Weights of a small mixture-of-experts language model, trained from scratch on English Wikipedia.
Size: 13 layers, width 448, vocabulary 37993, 113M parameters.
Training: a variant of SOAP for the experts, 7374 steps.
Below are experts of layer 9 (counted from 0) of a mixture-of-experts language model. Rows are named router (the router's row for the expert) and show model dimensions 320-383. Each number is 500 + 25 x the weight over its row's rms, rounded and kept within 0 to 999. Numbers have three digits each.
After each expert's rows: a language model's description of what the expert responds to. This comes from a sample of Wikipedia text that the model never trained on.

# expert 12
router:513465567449500514484516478514524539514497490478485483480494450512472461506514492502484482481537513504473500508534515488533515502500482553473515495513473490504499464490484471490453501545477549
Description: Single capital initials. Lone capital letters beginning a name, usually a French surname or an initial, such as C, F, E, plus digits in coordinates.

# expert 4
router:516467533452510513486532454524526484501504465479450455471465483493470495525478527482511467506520476496485450497501509484532463473505482511490509502472483550528510466474476468530458529506511546
Description: Modals and infinitive to. Modal and auxiliary verbs and infinitive to before a verb, such as would, can, may, to explore, plus some digits in years and tables.

# expert 22
router:536474513488511479522529484515543533489496454478420479477491496492475478498455533486497495488521479472505470488527525508515502499533504514492475495471454500506506458483479494521455497514476510
Description: Common plural nouns. General nouns, often plural, completing a noun phrase in prose, such as people, students, games, stories, equipment, reports.

# expert 10
router:497493515484513462532508454543522520498499481500486470485440517520491447536448511476516496485511469481485501502501535518532486505491496500485530535446456557502550447483472489516496528526485531
Description: Institutions and citation parts. Last words of institution and place names, such as University, Museum, Street, Stadium, Press, and year digits in citations.

# expert 17
router:509476538445509467497534484531547514510499475460435440473447522476486448530464524468520466451505499499496460480486533480526493513514498508479516514434453545498510497471478492501492493490482500
Description: Digits and counts. Single digits and small numbers in tables, scores, coordinates and measures, such as 2.6 km, 5:00 and 0 in medal tables, plus count words like four.

# expert 15
router:489488502479547496511498500524513505498516488488440499472446489526481513533490503489500463490527511496528457492515505467486498476484491498504472502484489526530504538502451479538480497533481485
Description: Scientific name fragments. Sub-word pieces of Latin taxonomic names, chemical and medical terms and foreign words, often starting with p, k or Th, as Pycnocoma and spinal.

# expert 3
router:495513568483528503551550494528525512479513502488455496465496476501485494499499505480522469515502502461502492481475525478488505520484522521491489516482469547516495466502476467533496513516479548
Description: Year prefixes and openers. Century parts of years such as 19, 20 and 18, plus spaces, opening brackets and quotes before numbers or years, as in 19'82, (1991, 2014–15.

# expert 19
router:529476541503506469502483481540497545516482500476482481511469519492510477479467498447463480493545503495533456449503506493543494483504523531474494483429459483525484488485489468507474537513476504
Description: Role and place nouns. Common nouns naming roles, places or parts, usually after the or a and before of, such as member, city, part, President, edge, language.

# expert 9
router:515469531497503481512522488541534501491527478468471452498473470496504490480466525453486481429528479473497484491498506497533496481533488515505483486458476536532521482452466474538498507513482529
Description: Titles of creative works. Words inside titles of songs, albums, films and games, mostly in track listings and quotes, such as Love, You, Runaway, Night, and closing quotes.

# expert 8
router:523483526467514495528496495509501532525509469483480473483468490520464483525480530501499466478483468456509495476519505452484515496534451515465484473464479504517470490474473457543489504531482551
Description: Function words mid-clause. Auxiliaries, possessives and quantifiers inside running prose, such as had, has, have, his, most, some, and, for.

# expert 11
router:492491508491525497486499519499525519512513474482438464503476486501473473543465495507455461482542489490509504509520513494477502507493497513468508495492501536487503461502478489518481514511499563
Description: Numeric table tokens. Spaces, parentheses, dashes, decimal points and signs around numbers in stats tables and infoboxes, such as 5.7 km (3.5 mi), L 23–28, MPC, $, %.

# expert 13
router:550482516472523504503521481529533534499558468473463501511486479541487441517509505488482465525491494490510489476463510523509477491530483506501500503422482501539492470515497478504500511504472513
Description: Commas and clause joins. Commas after place names and clauses, and conjunctions like and, but and however, plus year endings after 20, as in Rochester, Minnesota and 2009.

# expert 2
router:510467525502550454513517474519519511529514461482489495506502494527495473507468495461494496491502484476507479495505520496491459518514469524521526505479479520485485506491506454512500517513476497
Description: Determiners and modifiers. Determiners and adjectives opening a noun phrase, such as the, this, new, political, local, plus the first word of infobox field labels like Chemical formula.

# expert 23
router:541479536480497468541544517521523533517516469489446465484497476522479480548484528480483475455532489495504468478516511471551490481529479561467496519440469519519466485497470503513454498501495526
Description: Past participles, sentence ends. Full stops ending sentences and past participles or verbs after was, is or to, such as released, served, based, moved, tied, reduced.

# expert 0
router:523474509500535440490493485538533531521505458509472460472470476502459480535477503484521492500496495486484488521513510511511484475487496483491521521488487512506493454458491452529472488523503526
Description: Sports leagues, national names. Words and abbreviations in names of leagues, cups, clubs, countries and organisations, mostly sports, such as United, Cup, FC, NASL.

# expert 20
router:539484518479508470475503499506554534504546477472459489502509496515442472459466517459485494475542473467503461520520526467495482493529505520481479501505461509504478500498469476527470509523489501
Description: Word-initial stems. First pieces of longer split words, such as enl(arg), imp(uls)ive, frust(ration), intern(ed), plus See and List at line starts.

# expert 5
router:532507526466515482518487481526523522510549495486470491501476437512474500545469492447487464476533504457492496497522517474511463503532492522480486503437485522530473511488518505526488538521489570
Description: Prepositions after nouns. Prepositions right after a noun or verb in running prose, mostly of, plus for, with, by, at, under and until, as in contract with.

# expert 18
router:521472530465509488467516501542529485503529493483486454469462482522495494541474479478509451459508493468523486494472511489524511482507471547457494471455464506522459466497503495520483539525468546
Description: List and table separators. List-item dashes, table bars, commas and colons between entries, plus given names and country codes in lists, such as Chris, ITA.

# expert 7
router:522496520453505460476539504536501511528514481470485494456487512491468472518495535510494439492500484515501510511485507485501515475538497526462486479494482524500504496525497453507493513516469528
Description: Name-initial word pieces. First pieces of personal and place names, often Slavic or Spanish, such as San, Los, Kud(ermetova), Kal(inić), Mex(icas), in lists and prose.

# expert 16
router:512446541478517492479498516518511523497506508506490488491467462486484461514478504474506474462547502501491465505523480499490523475522440511471500481457458495531469479520443481492504511518422540
Description: In and dates. The preposition in and other prepositions before dates and years, month names, and table column bars, such as in 1987, September.

# expert 21
router:553481519489522487525498518523483508515529472493484471504459463533497482511495503469509470495541489471503461489471514477506512505508510527491476484468464529496486486462470462526495494527459515
Description: Copulas and articles. Forms of be and articles in defining sentences, such as is, was, are, been, became and a or an, as in It is found in.

# expert 1
router:508491488468515469470505467542535492491509465502469477503480461539478465502489480487487457501520464475513466493508507492544518490492471483464517549458461529531494469466427513508484495541470513
Description: Table column separators. Pipe characters, dashes, semicolons and colons that separate cells or list fields in tables and infoboxes, such as | between scores and - before Name.

# expert 14
router:507506489487505477541522525518487516475500489488441486483457483524444502546485494488487457505499497482520482491473516490496488476520500498500502445460468519517491470476515473514454548533477520
Description: Line breaks, section starts. Newlines, table row ends and == heading markers, plus the first word of a new sentence or line, such as He, She.

# expert 6
router:490476521491517472505515493521487514491523453502448489478465487485472475519476524475516510488503462458482497483508539510518524498492469533469511482449467550498533440503484483546470522499488515
Description: Name endings, personal names. Given names, surnames and place names, or their word-final pieces, such as Charles, Singh, -ley, -ton, -ić, Haddam.